Below are experts of layer 10 (counted from 0) of a mixture-of-experts language model. Rows are named router (the router's row for the expert), up (a neuron's input weights, with its number) and show model dimensions 128-255. Each number is 128 + 32 x the weight over its row's rms, rounded and kept within 0 to 255. Numbers have three digits each.
Before each expert's rows: a language model's description of what the expert responds to; "comes after" lists some tokens at least twice as common just before its tokens as in all text. This comes from a sample of Wikipedia text that the model never trained on. Tokens count by the router's weight.

# expert 26
Description: Layout breaks, table cells. Line breaks before headings and list items, spaces starting table cells, and coordinate symbols like °, ′, ″.
comes after: " |", "\n", "|", ")", " =", ":"
router:097207135154129192074105107127108144184149070105127159144121091167176080192094138144148149105161157145140145118089121082150155125106098133150088141164131126078191158184124139152131104089084079130082072142132149090156128122154165138145108115211094086124162178135125151138101147146027156096104152149187103147124122173100114134064171151143122112133095097128114114187092111079127102080148
up0:110099145148174171106124140109136152140187118185123152042120127139175094181128108110094107105150089088174121125159117128145186177144099179110141153196125084134143207171133112107173145088112126126130119176180136121120150129073155135129156109102162107186115123131104160122050134196084117132098080237139117135097145206101130137054185107082118175109155120123114110148137108154102102129186
up1:091151155210109141131159084148111133155149087139138095169167163162119084104101102092134122095122139087149132149101107084139108148103129129083116187082123087178147148173094125160165078123099093108104143127144143109131118103163159113157086116154137141130116136135091129108099173148124113174135125110108090163079178092130113134102132121088142087124139110083123109154110065139124114075095
up2:150111131112123155112174123081049103108076112113138170070083145133158126138170090118097137086123154114099075146148156190113112073103125143121052116132124138160180119076103164162081086126085137118143122173125079113129134099138135138132136124116172098138130072181062117138164192183183119061146127141139110098169123099138157179134179150159080108117141127169152115134079098155160132076083
up3:189150077118180121103113104176173146102160133168121150116092142170128111134120111138112082105107126074063163161093073147140143136064098171133085131138168133156123192183086139103160156111190115144139087106125125151104132138143136110155117109135103126122138052127151155102101092109129110103144069150167108145176125141158121120091160152115111108125135131110089130127106129136108149159152
up4:130105158126147164166125192196110167121140129141157096156134079138174094116207148152104184163153148143173139103105131178098103104170118146160150156124084171121130106072120176117158130120138117135122120142204162120113136154136146104178112125153132132132221151084175142111135115135120078152152114134120119113144120097123100138098135130148148122180120165100117179130114172104163128083137
up5:094184127115169147155185093064190157199070115112113111103180075187129100169093059129146145157184106154088135123050149137139078153091117087115154128158107109051175129140115130050120108173125152127089130115201115117128143121141097168087157142091176157110094129164134101117183132109119123079091136163069098101132143100120085204116112121155113149167066173110104184151136146131124121154174
up6:121177187099146124123134110174090106183111114111175137055098098162087149102136146146094084150105139140056085108087094115156095120094134144114159099115130131122209133121077187096109128146107139147097147118171061133139156160092139179138092230160111111170148161151124100109126056174102100049100202135155122116122141177101135174157172111102101085190093109093145180073144115131122100098119
up7:171167124094125109147149133145128058133203169126091159176084144183177217101111124113094114104047174044100156143133145090131148085152113227141129159141144105058102141152117147158134166080112085137165196180092121118102135114145149120099158152111114074164129120097153116079119118091114151104135164135137080142102070108192111141125172155105123096122073144110100143149098153136160155157122
up8:162178159125111142149151114086157097145127108170123130159150092150121134137077211118140118092173117160157124154128075110091105106124053088132145118118071096097153098092065155149111152163121140051119167146178138116155152200135210096142128163122130070105156137173118106136071095178134146083170157104115209068155084128113104119227134141067115170133162146163170094143116097139182108084123
up9:107192122179065132152117135110135139118081124119126202131172119148166157180077113116168146163146159142134165143098117097130098090128145092160130163112211156140083106170185103128135149181120127052078145175167138111178115114141100106113106105100095166159153204144140133071190077166086120107159132128167110103188103170161129086079117073097134126147077078148131138070094143111146078120095
up10:137131114155101139155118056066120161198123081135065139150246167201127152118163145109166111096158119121172122100145226129171120155133143150110135146103058086118129132127132136150081072122114134082156109145195151137158131144154075100173173107135144176087123086128052136112054117159127113160166133170176060168178196138136114120145149126122160129114100094162099113116088109109149100137179
up11:093110197108134149105073149130179149164115154125119139109129118137083120182154111203122119114139135154141090152105112171205142164079141124140163121122244104158141159092170122026135121161102136101102158129151153133142126192111153145098100074161115116173151139156163098146084098155080129127195168126145119105117097191127094135122067118112112126103105129128150138136122185153126110158129
up12:158118219077154128154103159167155103112081174116113100121179152165089163115135122169131135159141106084134142129104117093123135072131150178140145121130108145125113212137134143182128170109144114134161127151087070167113137134125148150187068127125154112146058110168139140172101110120142079106160128139135170123181076122082110148102163174113097118111091130104156135130087107111080157117160
up13:120132156140159087122113092134084129173147177132131170074197081168114139064118093105107139094162210143122068099126103144120145098142106108173138122122193116098181200100113169066081208083100160107109082080138129052124135158175142132128134109102104164116175132129105189072067095102129120144147149148102091091146171108126143137081058103117166145136118108150168134104127206168140130149168
up14:092117109208120152113098134102092152122085118128139120130112104179160097122134093114136095145174100151099118083107108147162132110128115104119138127082110140101141109115121113121132140110130150111107060171127117075171116159102154136126079177108087200149103155129139138063164102150149169122145098140186213180083103131131113212141182111161153151117113128134097122091118124111162084152111
up15:138130102109144093186082115172052113166118157156152100104075100178168116170142128150073098125065066145144071144145132129106086122145132157135168131096149116121170128099144108143068137140026157074067103200204116085204149136044143187087118160124093127211092131097115102141148143138124081104106146158139111100088154113078103145106142210118098121107120159150129155133134167127125109140081
up16:091117101123104154092175178107154132177127126141129161160137107111118139133110154147138133127122091099092097150081141075154163133118132098119137136184132040207149139162104143123108170113127111118102143154188137097156175122136142223129158114109128170139175116147133126099025058086122176131148121097212171143155146150129159167160125072058100085114058122114102066092120104163139169108120
up17:093113076144121128136179133120177142119075156132106103143084127148156104190162103206103119108146127121135065060101141096179158098131134153091118146076145099121120151156062133106115157163105106150171103097087109114107213232169114194074148161124123161156166124115217104154153115125168149107151134142191127131113119148149141129169175170146167180143082134138121107151128084135103112170104
up18:107112099139097175139154110132104121144180176150108097123149071146099076165120103067153120148195145116110111143057046107141056121118135178126201133120134105082157155221127158127147095102117126137081110121207120070190069156137143110142059102090148124124124131131143146160070111114139138143117118147163108137079080177188132120077111145115172143121188137159099087176096142129107139106151
up19:181075070107173155171122080082104180125081124111054182148149174109188092120115071120164163131134083104147179121083138070115081119152120152140101121109085179119167193166037119111152102164123104075136111154122101161104150127114129135142142126212135174147090141130109109124147129141118120065031160091170100097148119164137151165123153099100113146140151084135097139183198119104211145072094
up20:083158169173131105117133081156207131156174113168088117114183134081101125155134080188082160133134165108110103155097142155151132081133099154120065127146150102123172114126162136087150127138085133117140175145117092110092116184154094119142145166097079127103158161127098118147136157118083062142114080117181165172068139083145137119074123140088129125119102158194155066130082227182204128171166
up21:118104195183112168129156121106228154091136081152140073156135135148122133172151115152138111167183171112128188110123135117126105112106182142101141132086155054171160127114097148111135159161117148146214078168115109125138189101155119123147110129105120131098138113162132172129107148101148144140114151120130134113081175133092142142139161175150100149225154108077159091121121135099142165138089
up22:185112116139138158154123119166219101067183103162073116151112121091152120135088040173127092153150060130080166127147171131144152209154092099124137160110052144133165175183134093173228107084128126149077140138112085168133144115155144161130115144146143145101146093115145156144125104147162114108058150134120099082164114129119092098142190122114095126107092089098120089119126099096122203143085
up23:118105085189090135135195115223142122204147150125140210098113141074150072106153155100106079106158116121141157117182125113127071124162132071023117138165058132165077152156082094163111144135073134148124116107116178082144082106170111160193099143101176185098101072114138112160146153131158098139165106120144123148140135153127074160118229128088077123147058080100122155128145100118115174145184
up24:138095147137159157125133141133072111114122097120213097134173148143212038113140106134123108074147089097141088180091164125148138153116128128115123131100154106133169161131122131100178112147139101112124125077162102143101145144119114174101112081119159075158156121134135180089134170182137082143096159118108139127150151105123094122152125108081086184153159110104149078148101116142114123111117
up25:067113097125138119090110126125124160134130135186150063114157141137178109113089177090133129183176149146154095089076104146198139105136067079138122127067106097102174102094137124141168140137162037131087159138120101112171091218103148160139082154118147185102151123156133166132134106128092161167172144138154109132138113162121151174127123128134133146080083121099140148111090151094135088115133
up26:111135163136133102147190148129153131183119103137107141130158179186127109137145100125114128139193128147100137082058143134152156063101147138159179103106173112131105087107165104114167121130105158084079177150124104142113109092101149171101127142111067116153120153182117101154065111121078110118216131108133117146134122152151092191139127125132147125128112112121150136113057160121121095153116
up27:128207160121156119168107102084072131137130145111092119077179140119133104071201148042107098114084173169191105163103149099112067131106078125113071125123138153079181117087157130137105116108091200120158137050168105115102074092148093104133108122153149136121154153146158170075038085129125148100171130185099106148106152158115151128123092189148174096143111116121153166111134132120132115160128
up28:107085091134099156154117142161120173111122110109098139136103108135158086139115148108175097117097160118063124093123093085146155081115180162082099180168122125089054170136089130154163167145066127099070186130179150106135084109090072160103120132116131137136095160153149155120119117159087098148063139093172119139100125165137132107090115170103097144095126114096159111184116141094118126120130
up29:116142108127155155152085145061064098099159117138086147102123075148127124096061142113133159161066168089158133069119070145100124179088110172115158148052138157134134124123152105190161124151149107137126077109135098071109137185135175117157119127185096126144151121135135119146143105171107097156152126112171159167136098150162079152111157112137142108105195141151105143161144160145098130074136
up30:094139131121124160156084140180159134155090118116092066139140189133159079110124159093165111048059110131155130146130182153138131175170103162152115126135078136113151146169145166147179113180142140157144117187160163116091147148132078151136056162138136135065096140098135143116154173109132133099136106115133146152101168139153098146132167132077107087103114141103221129135188119193139168149084
up31:197168126124152112123184150126099113145074141149094151138142070178174090058097056149113078112109100096130065119133083104063081160098120125137066163106168204132131165119141170130113096151103087094123111081100071179142133082121153110044084101106135113111115127155116100125106145075101127110150086119157051121151113231109120125064137132144179174092123168159116119127150114129090157137140
up32:162180154095135188144093064136145128129139067111167152103174116092093177156077060109104083153136128123089119072134074135118120128092154063141122153083153143066122127167147120140134131127090154124119154146128039131123133171156136166114165140134173061119152116122132159205113111194113125083142191175150072148135181140084126128079139153153082117084013138142078088107181151153143114123155
up33:144141132110132142192166117138093094085123100116107120133169070123149134187114129124120108156091130118141143095103118128140165195143118120142124077125104064063148160165145163161152084110068134103012152106127156111137124149175192134168128104146125166135129177137124129116119161181167147107087183138140111125153150124134121106094111177126160135073098093085140083098105120183181155121163
up34:112107117063177186145144128148121144172146053091118188142125122148121137124114145099084146122097117112115131115118160086123139137173175145167088125155097175148145181133100158115154154096117091096121071141102121139135112152119141118180119125183134079176166103161120130104221184119144108124146160118185191096148085106134107136159113112142159118172135110069140134174120106112154160128148

# expert 21
Description: Pronouns and word-initial pieces. Subject pronouns he, she, it, who, which after commas, first pieces of split words like Fa, Er, me, and == before section headings.
comes after: "\n", ",", " \"", " re", "==", " The"
router:096146123126142093093161200121081083130050115178134113121122136159198097104115168142094154179113139101064173149151159142123102099164074104166137184163164115141088136147119138086155110151128107061136179094066114103127159140101111138163102141178105086217101106214168114114170107146105142148123115150111107158095085151129065121111190164114138071082082055127140129140142080111099096129125
up0:182152136152191221119099176151105158206163148170154114150154122153104129131106107106098164106113129155089170159118120236085134113163095098087079115106159158106153145085091099108149140143149143096125074071147087112151164141088218133140104127117127156136249105184105118131096101091108163166129137174064117123138091143152140096151112110145107141100092074159124110170153099082118157112135
up1:133094110146108196116123181193084102088137141143133103158177108117147117148072122107160118152141102142106126120111052172100164080079120075076156108150222160145151119047156105147120111098111117137124131143099128067143112203073208160137103148126115145148154167077112111145085136095082119160096143088185112100123151172132123164091176148155023150132083175164157124114171085056108095137112
up2:082151138216127085103103081110129160100133119122142078134149108167136127075033121110113165143068150131066162143108104119148108127167117126141108155142192144165094153151166102171112105116172086107101130119188068128093092081156102120119154119138151143202124137142115089095157143115151124158132111117125110141190124119143093133092196131169094149143144125125148135154100154157134086164100
up3:128132076090075153099127135173125170118156124152056054066148110096143090222169122141160126139108106080190139108092166108142110119163126140126117163172080123167174146129119161153137120169141124103116152192114190124139114138117117180133102120122098182202154098118064141101147131047106100108089128161097083164054110122151075125114113115142120120091111115129110116118113165164116177123117
up4:128153135178109105165114150098136093117176119093139068119146149146116102147101102124177194148133160084167087151056124099116098117082141068101119126111061079092155140177137069152150118170161080104083108092183176089074162135151145166174113105125188147159113148156082104125145141135119075153167077147176116170098128070143153159113152116114141106146136150127194132161150127189131090067158
up5:162098153133165150158104137124132122135154094145148143108135171166187113132164143131079108166185149181133136131123133110147145227164120153159119173126043149132102182105215114100125116080169144106094162102144137170132149064182077105168130066173140072131021133159126145173137106107128112105108140138097131124091186100121078140092176128110126115140120099120161150128085179121133152108115
up6:048137112157143147132129197159119163143132144192115171121130153195122145102129120145117084102109120134115139115111151165159125157142117127136123136154166114082125102171097141127109146122142083129137156154139111127133140145127108134159129081115155129130110100141139193147134102085136146107149138103106144177098105151151124115097122122139189143122125140086124104098119146136186119097166
up7:089141111154146165132179130129152118092166100201110095131095123075175091097124126142111173162104107115121150160121175091152144108203158150162154138115177079123121103135127123104135111130165098129156092121138100133180111120096141145187082155155118098048135142108113126121111132160185130135200158092098111128153098087164137153114155109139140121149073102134103121186089146172143085137146
up8:193109122156123141054154085068160116112143115103180102095111156073169101064114124174143075195157166147126102103089140165149123136158090129140172147125160144123154091103075096137151122126168130157111096174121109148119139092110172195129115148165149139119147151109160087118146139111130116192082123063213119109098099131176098134109150091170138092027088097146071070163092158142164131139151
up9:187106128152101112155085185130085098186141145113105060123118090153123101080132162155101129087138136133112106139107145203174170100151108137182172175108110118123122160100123165107174103164090156106102136103147105099113124175123117133114150141150126149131129115130157066116122118090101139185109188119112079205120098143112130121137170151140126125099101172165097124111104152124131157117151
up10:147176093115150069116149081122128090119132105120158108127072153079090113145117069181137139123099150114073104176157138115133167168119143183130127145099165102157146104164125127107079173097163123119147087104104150111171111100079152181168161166110151125186175116137097178134143114140090104141160168101184124111165127147171113129139131158149123194090154138116152147189132109160085130150162
up11:149163113198132058130136132176106100159155144108074059129142090133141093096139140126144186072137135114138143177139160105107187168107107133097108127113040099149106168153081142142108105149138143099077109124132177088122142140113110082121143144150085186162125186103201107076151102136162143143134160199113135186156144104166128179109183127151124160133113105119145164097116135100139129172090
up12:136120138126121074153119098118144072083080121162131160130196134107121084139146169126136056161177096126091064104130112164133129130176162152121129154104129134139147132163163155072147116111116218130124112082110108115168133093107136152081189161170104097112096124100186075170163079102172149102123079133153112087107064125140111116137093171122123119147100122160104134158138184078098151153111
up13:160109113117135133088105157111123186103120148138110165164131098106109132138124148086167148159143147141154094127117146128134135102078119165118138107080164099112154201094096133074158135154161125092090148114132107100119107099112108131149158162168154153156158177135118114112144101148138142157139165131134160196115130128126129079135111071174108073118113104084129084188138072135098175167067
up14:183147138167130174164185130180122135159147170182111090132144145154153129147213136174129108117086126088114157105111127180083123132109086135158134124067125138137163151170141138184149082117100134086160119080152114099166132152076191132150086151133122160189141181107087131177118084112081139139120135125139099140095180121094074136128110192104160133124092104095132126095143101063104127101140
up15:074095125122060121138117064104072152131092041062175127096110108163162129153092084115074124139119122125137093101115094168088096169127167106093058171077156131193115103116142110097126156131147139190109132107106028137147175204107141098126106138145166197079109193208141140124195125102151126150123162117133136176137120132187102181153118080110113102094143136092153119157143113149085077119108
up16:141145099157195179130131119139176219113107053139098142093138102112142163118154119121140092141123183181135201127176161124125135094136145199133112161096162112131107141130056167117167130186147132085144156063131156152135074087137130133134059142154172106135194113144133154078130132128106124166121117123118104158102150106121149129131147106141071083098164118083072128117119128119127191126130
up17:107148186107114135133141157109108107099143102111137086136108178138072151131139172126220144101112117119135159105111141122129120141178157132137210123177085104102108193150068130140115045183115153164181162147147180127171079116092124115160143149142149176177108119175118106128094157140135144145165142116133078127095097089168101126133193134119094142179108155117098150166115111117147107086075
up18:103179106142125016112091111174091137133156131060155136097129136226073150078089156089118159062188032117115176117136105127099094137156093197128142095175089150136140071140174138118086176150161086133149143130118144112093139110120185147108055171188100169219109174152139089117113124145122159102132102160156074166159092151098103175095119135118131133129128066169147182147157149142164165172063
up19:088076212142101066106096174168119134099108162186148110096101109138099083153157140143150107074142182076148145120119115117090109099107122115074103135091137155160133153105155081097117138157092138088089070135099143129134084146101167098127109162140163174143163159152200101129088157117156145094173145159120134103141169126157144107154140189086114090084094101158099176095135189043050129129110
up20:137142076148176099193121101084128157119144123111122160148087125159161146143155162174128151119147157112110111143144135171121146144174038118138048178124107145169117180133117149085107140192131155119148184119115123117073219172136160177151084118076098111129099126191142115119101092138105126170135111151094179158117153126132098100147093150071074127177083124102113140118151120178173104093096
up21:122125097168123151114044136176163128123088122101090173156125073151145084158139062118077080109122100101111165091151171138138150174149157114119161132125206125134177121114229164123133139109092153117142114121163122155109147089214118154132118061133114123138081118088157148146084128162134193112180099109102057111089149089114126144065115144089128189120118084156102140146107077118146141158109
up22:133132164151115129146085142185113080123135104116120107174126144163182076135119126109087075102152139107122170093117098163117138111117146114125077169175170146143112125133139170161060047171142161099118153156145130126130152136121119161158165108090132074056152148200166111162122130103152144118107176083156138091160112100199141107102148084113103099162124095118159120118148177104126106088074
up23:120157121089147162098092087194125126143110154139104140187091086106102099142105069173120085137150156158139181100159096141130175130161083116082191149148196126090107167073123115165200197119093120113123140146086148147152179102143071127130174134161128136084080025158140159126127128106112093126154131110076110161119134105125160135105124137075141078152133150079159127142132090103105168163147
up24:138139075113147176129128120142130104103141173108169159132120153127157075103143117116123098118162100214093173117161170120162148133164126118151202116136178162102086168097076105185165143132106094181138102192141160106110104153139155118142165106173108149141152100173166101098122118159141104114156137168109078084087115151137182121104141097116114093110076128161099128092168106144183164149142
up25:118131049111136172121141122095142135104118111104097065164102113128153147154120142137101149146151160100164116133116115164045165132196126170136167158138137169130136150158120110113160104133088152123113118136104171129106172154156174124151069106164131083133189106137137147137154127179194186176119101134127081168177144142138104086115168128101145144107089116140131115175114103154168165071160
up26:096144112155119116067120119154154162177133103144123101102172125118176126126115146144124136179114114107102142149114091139092108170189145123135178115142109099143085156165126114078147155127151125072121174090112158121145114150107175144151063112121050094213079092111216220109123175124099104099149082128093157159090139130061170139128146173034152152124096087132124153194170155143031137183127
up27:136093185118099167104177038149111178134104135131152096109109145213115127106111137185145110109127157119129159092126090146125109154138169099065081094114044105147096144127121137102107147113105160128073151100131162140114162165101110142169117122165173183173087157155111087154116107153154126134169081109138070117163100116137169127135168122158154098112157174133136122103142153100160109112109
up28:113093158136156143184074163113133149109119093175091103184139127119154107074085134108129118133124134121119124128119190123139151152183156074109101147056101139141157119163149123123101124139069077047079183139213067128107137126150155177078141079177088112175169120129116201132131122139120133187044152101089136143089168135114095111060084149189146136090090085131100123105156160114121077097176
up29:139117117085139142156120120153100074135099151138129136163160110094178010120124110143087148149167206082124129110081102188136058094130117096079115141120142062150150171092121153103136148146178128139159126171120191090120104120194161172130092147110066139120145105178184116072146101134084112065055129137110178081098114096130164129103091045110123121124093099194144135154109108109154171125088
up30:147136130153119172129130080107178131142188100130162083121094148059087165181101124107145104132198108161072194188140143128196138089130114129129148164177100124115116132128140166065170094127149143166145130112152100111136140123136116104121097164170173146167128168168135134127135111133139064097171191134153136145104121116105165155150156102104063135110086108148137073137115149123096164098210
up31:152156135157142160130105166125147119046114177113112158117096093177070131132150145106137199105067082169099131148161125101164136107114093131173083082065139161180094157147080139169136123134113116096123128106148123102178117159169152138105093085195155140101144128145145089043140117121082156151110154098153115096132119143123121106097086137177160124142150172027130117089050085103152093128153
up32:097141154200122122152095143194149127093208142162126078105089111147132167126139133103105163113197121109110102085155119129084127156133103117079116066126150137117092131144080134156117158107119143121035142176149148114123121179186147090095147149129125169111132119109179165142151143112157156184167137198105106125134103161105195202111108096174141154116114057165087149162130114097194130124101
up33:131150119114112111115125079151166130144098096114109084156121133106157131182123069157125072168137083103132151130157113088174097145128167137150184189120164121103125211129128117140113108073154151067127052130114152096094180106132120180104139164142125107082128146169168128100084100105078146088169134089171151160138149107130130187085106117199146096142087123118098122202116108132079146127095
up34:070129131156142163154202122082164150094113111196170069105120049136204177172075154134105101115156171091133211164115164087128140121141159101140144187117153117079154121110119139154143153211105149144167143147131096071102128096107149157210140127113126116145091130118152148077183184143144134104087140127116132159101159099182135116109187131153144101128155130091120108089124119163158102113151

# expert 28
Description: Sentence ends and line breaks. Periods, line breaks and heading markers ending sentences, rows or sections, especially in album, song and film articles.
comes after: "\n", ".", ")", "==", " ==", "==="
router:077118118182174089070062168185114055162136137149113195133116082123200116132157145074168143136117143134106159171092124129169124112156098086137141179181075150081138144089161127096157151100138124119100107149102164074146117189130143126136130126149133165176130146121123128078121164191094150159147147085119156125086147161112101125090176125155116080104157113108121097150138067057084097130138
up0:101103149117110141155131161108155113146106102159123129160118155145073160159123179139083105139113147158092155155122114125172056153167091133116197149112183150114132110100145118098101113107178119142164131145137176109059124156104116133146112136136182117125124106161156105145126116158130136120093165132133163136113126117136158095098121160074082143144117174120161141179126152133114115147080
up1:152131141147139130137089203109132143081138174156069133131165166142149152141114102041139087147081192089070142141139099154149105124251146123132171157123139150056152131137127086156192108149146092134143153125113105072162141147115132141103108124147045090144110131118118146167107136127065193139142054145114084162112116165150065106084189105161134094129101082118130144118123185093105103104117
up2:145112130149152165127079131072147072072137129141107174167122153135189084062093129095131087078069086191089145149062131196103068166108116198133116090123125174155130112174103131101114144111157087139141183140133097083146123113171144071147188098116112065187094129119134144126116197154142078183130115152173073095142136078122140093110092129107093128105148125080135124112156119085125123094154
up3:139102099194134129158053144139104106073155104170106102069124116123151136114070110115151165086129127103105065087130169106147109113126169145137195127159138104107134102167112104084154158160133068150169098129136124133126110109088168152163166145097089094164124100094150124143075137114174113163150131138141106039164145113131112132147103128097154168077075139150143218168151097117118124156148
up4:233166066116170101201111149206141105153172120160092171122160166167154112096139137054115096155156134113121080177183133153094165097180115087125133183082127068140147097139092137108131144173102090134101188108141154167157112082157137172079099138149132133170162118092081181100110114101167084167110159083170138121118159118121134114129125129138123107140165076179167089102150135130147155128139
up5:079154115146198159117152194116160116132107112129150128163150144126148101149133208142154166159184132136122148142125121184161134107113158147131098203095124115083110103111150128104153075129142091096079119145085119076129116153139112139164099153157136151158091099118167071070148142126104176126106110124122152157097098135120112099128109116143186136095101181077132095106158132112122239159166
up6:107235140098151077074141142135162158158078154141145124132078114124125159149140117130169126102126092097125095077167102111100180115116113118164107173089168121104163150070079166085119107162054147079116135125119147102152148203156096105115130157105115158121095108146144110090079159117127108171163109131138087097165110128124117106131089118156093186198111154097049142109132143105162093147110
up7:090096138098131109107163147071191118188113148125134144129103119184119122115184130072087166066085119118108132102113105152178196153116130138064113106127099120096115174168061188164108111105114163111113117107123191093136126141126116057186147157158143140192172138180118134125086131168169111125196108140143095162150160163148140122100096066127130104152150144150139161096143089127121087185059
up8:083091088142094151105158213114107174095083140146145154143131174134132153118154179091141130099110103114125222096143119123180072139114097131147205170150157154031154130139117133057125143103179156140140071149145159139141111115140105108135180132206115114132161145145093144155095170112119152123079144164110088103147135147138145100071121147135137129135103104152113091166078141126146138133104
up9:139130145068095164120153119090108118078137147114136147125125182210173097110193148097185133110123131103112121144162146136085129167116108178129104188078062105125128164129145119141089161139099124096130175150128101118093042113168119183114152098152126150174110068154102178145136114138120165039163106133139128152111090083084047131105144152100141194098110177130117141109202086158195121154127
up10:087107108126106178109074144107165062039120128119168075104131161156104096147156146127117108153114142144160195142083195106158105137145108124143154133115089074081075100150082090150145128127147100110156127192165098121176053167135125136091083113172104130132125177151119128101111147113100126143132122140140100068126140116120140128150098158147121127105130114118175062142112117140124188082094
up11:116169135148092155124147142136108078149165081167139108152119081054116118206152100095075097092155153172124159139160089171118161170129128143147109042142116120199106093103105096133117089170136095136128117150146085130140082067078069144161126114130127114190107122108146127078148145147115151131142103107094120132101113067090078114101080188057123119079155133142091096061112126154098106110082
up12:110066147153125113110136148160065126150125099134081094086158112174116127107094182156112102162098136150119153129099118122158133083177092094108161160155124095150083132131170128130164120091096116154092158139182106164130125142144087157064067110146108137047097143155140176100138097203105144155137089114132160160145122161105158116090159107119196127151152117126087067187100118108137163058112
up13:128159146130177129134161140207166145158112100176151157086099046145194142126108155177128166105157118081171115110129183088196081150140153111137169079177133147160180149131158097158159137172080142143137115102112099111150133139140113151160103126111110108207156135109129087192071134083134089143098050146146156123218164097160086157135134157118126109095190110134181113177156077164144117114136
up14:136143137115169193151125108162128102095101131121123127138166134133171124097099126188150040132105105067089134127132102137151056141125063166097096141136098095089090189092101153154148110097161123198128145137129162125178154106127200155108129161153140173137157131112173160090153112141174111113109142177116118127205164141125099095086139134115201155172106075098139153105121138133097118155100
up15:165113135116128173134113124118103125130161115114087135149135130138114080120129133146167148124170134123146175165086070121153150096179089115112107110108143134114146126141120167105133107153106131144184170117112129090151104066131079123160100076167135115127122119210098117077113149201143160122179150094083138108152183185136069099128141088137088171100148128140114089110135119175115137146066
up16:137067104113124114107128118123131145114055148098147153149070159074178080096093149087117056124140125130056147074089127111119096136190096132171174123104100135120200146114144132051139179145141056126183147144081164103121119136088076076089161128145147090118147100148075132188152122158095135149150129150093135118085148178072091086098091084126164146141115106093129104155074168109102154097135
up17:089133125118119118188102106163115075170079141134107150134150124077118123152096100100138131107170096135138142128131122138165095095152121148111106154137092141116099210091146178153151137126121161152195058155106126079036142119151124127065111085115155111131127119168246137092078157137091074113179178160129135067128118131126140170112143148163125125158149128121133130106124152111139143117068
up18:099141041128172138092145054122092127083112164108098158148150099182165122082135152114166118135117096144179182134144116154124114145101139179124159150121147127116079143130114139161108173133168123097147165132152165092110087141141099147112120150158158130150148191062150125163118144126127140126134128153052109115098124088135114129099142139112133127074174126107152157101142175108087123120150
up19:085133121152148095114177068106184162147099133194120117163078087125138120094071150112176130087029076106130123116108203168100130162156145097150116142157132118141149152166081150125160177137142117138123151111105228141131153121132141140090120136167102062125122150126206140062143133157124148116148138167083120092143150102093034137135154107088153133141079141150177130133125114125152153076170
up20:151159102139129114126139134185165157178172068168154191101134170057146115176141138122098102157132091153122131106131113135101075154113101160118147102108171079086160108118118159095160141131180157125148140152132141119171095146105132142140166111178091102091227152115127134101145117152104138158154124150044150041092169085146149101097156098112134130153043077096071102081085112166182136083117
up21:118097121111136094086112094096148132168126149135140138148159082075173139138145144063159106129136166114145125163067103129119126130182137125140119119094143158102196103148186137116137142138122128135102095141132159066118039080164156163078087152145100180180179169139136155065149107190144137110113138132093100097133095091179110137138133132086118136115147064187126105114118163063194101148125
up22:015100082176116078112147144142088138094140149150113151104131085111116147146161097104159133164146140153170159106142044165138119148128130115128143110127185139184090112155117096101100109158094105104089123077153119130131121129053075185168181139123176140148153136119164118120131112135133123129072118152104113111095081108128071093094088106127155156163154132139109138083166183142188127081168
up23:135103137149128124103100140120133150116077169169129178160089087102182149122168144099111119119121146146107144112163137130138054112177115143139096126186191140086109101138138092098107064145157158065108129178136139048165037105132182123138114122141103116117151130148099140166110155186090126115137142183135095124119132159122162131154107118139167141083126106156127155143128047195159116167143
up24:083208166111099076101113134059168131127093123111112095169161097102138147063076230121116174138117108098122112107118084125177062098200096152118131128143077177102162161085133060150119143110119084146181097127153156072180105122076177098167122123146124147141161126094115113188103127133140158117094093181159096160113100124126130093122133072102170149138089151088178183102085154092131088144119
up25:100106165078193130091124163171127154138190084157159100135122104102180126140106171052107097165142178129116169122111135098169165171155150080098112190162209081135113181078136070055181035125070091107157166133164161086088108124111118161140142133125128134158152083091113087111110078128097152098085126144127153149141161138125084174097127068142111144122131103160090068144067108150142157175181
up26:046147136140132140109132084131132158166066154102079173111122146175138172103109159140083081149112201135106114100140121120128129111158099139092167103099146091144132201137089173113120126162178134101115097124154134096069087109124120127133150147099112074086142110096186149182121140118097164124140123110147134201102086160124114140101090110172128148107059171122116068104140121125129085093152
up27:110149129129158173173155146135163127143095102122177101121149145160119146184127129058082134068152137118130168139103129158141100148082135097063094171117160101110105121143139152121178126152114109059154110166125093111137173227170197090132184159126160123141151151140121090109094143127120083132189160104152079109178148101127125133127163119094132141123093097093095144164114100062138115088162
up28:075107134155101090139130128181101127153176168158206065094146195117090093119170140131069148114134119094132077165170101037151188083125183161150123079159141110167122172110096107113109139162110077132107152114119093138162080152147109123143109175120120095130133166106144106101107146129075214117113105156101151110170078123097138140151116115134124098117127108117182146154171115107105129094148
up29:115094133163197172154151172087169120191138125166113142127149166113135138184062094102141100106165086170136202125124070146140097107121088165138129163171168095136135073156102171088140126100101131123099120144065137060167061148097138179144123174163134135184080117184062115145128099139188195179122148086094117164156106117166118157116136152088123123086167160169113098068115092153142157130111
up30:165171145185126133130069194067056155150148119167100055132121096121140107070159158106151170107086096130165103163145097114084106110134164124141154126122124131103129169129107126094116171174094037128119181120112136133144124121120163135093126115126107179133169105132143167102086158094176090148197121168145051084131130097115122202108171150116152087112180125148243144125129143072159108132090
up31:142101101167092153121130181109117127094189131188034129124192109107182104133143128106134140111134096107178154163101151124187117097205110149135185111156104137104120154135144149171152100109136058109098188143135131106157100151112161117096142131157118118130163055160082139096169130104124179194126191148095059164144113148115196124135126161121116084145128129108155136154058121143137118106151
up32:077106138092105197122140144073188128185092156084140121079102228129147108157109151110128086081180136188050156158115177119083146122218205171062159128156137086097189105128083169095114132160148133090155160127107110143153130138105132140132119112147111121121080098171154170139126144151155075166207106104181118128170145163082147126174131162145122174116117119111142120110122066164154127144183
up33:121101103099113080124166192137122124112097133101065182114139164122057154139135145137156151100087153134191124112117138142086174154141153051094140146118129139083141096079118113197143195115164069133132127050081099115149155121142111139142148160200134082166136138090102145089152157159100077115158125119162112141125166180082139100127103153137151089163227130154104181146121097089158102138103
up34:169182077172128128098145138127112150142129146147148139147113136087135167057138101089147124127120068161059110147103160163125130097180198154096109099208106080157111164148139178123204162160166139198129151127159135103135113141114139122219158140139082105168183112087152090106094122092115155094142128132137143115164129139099111157121186157129108108118122097152093128164119163141065140144079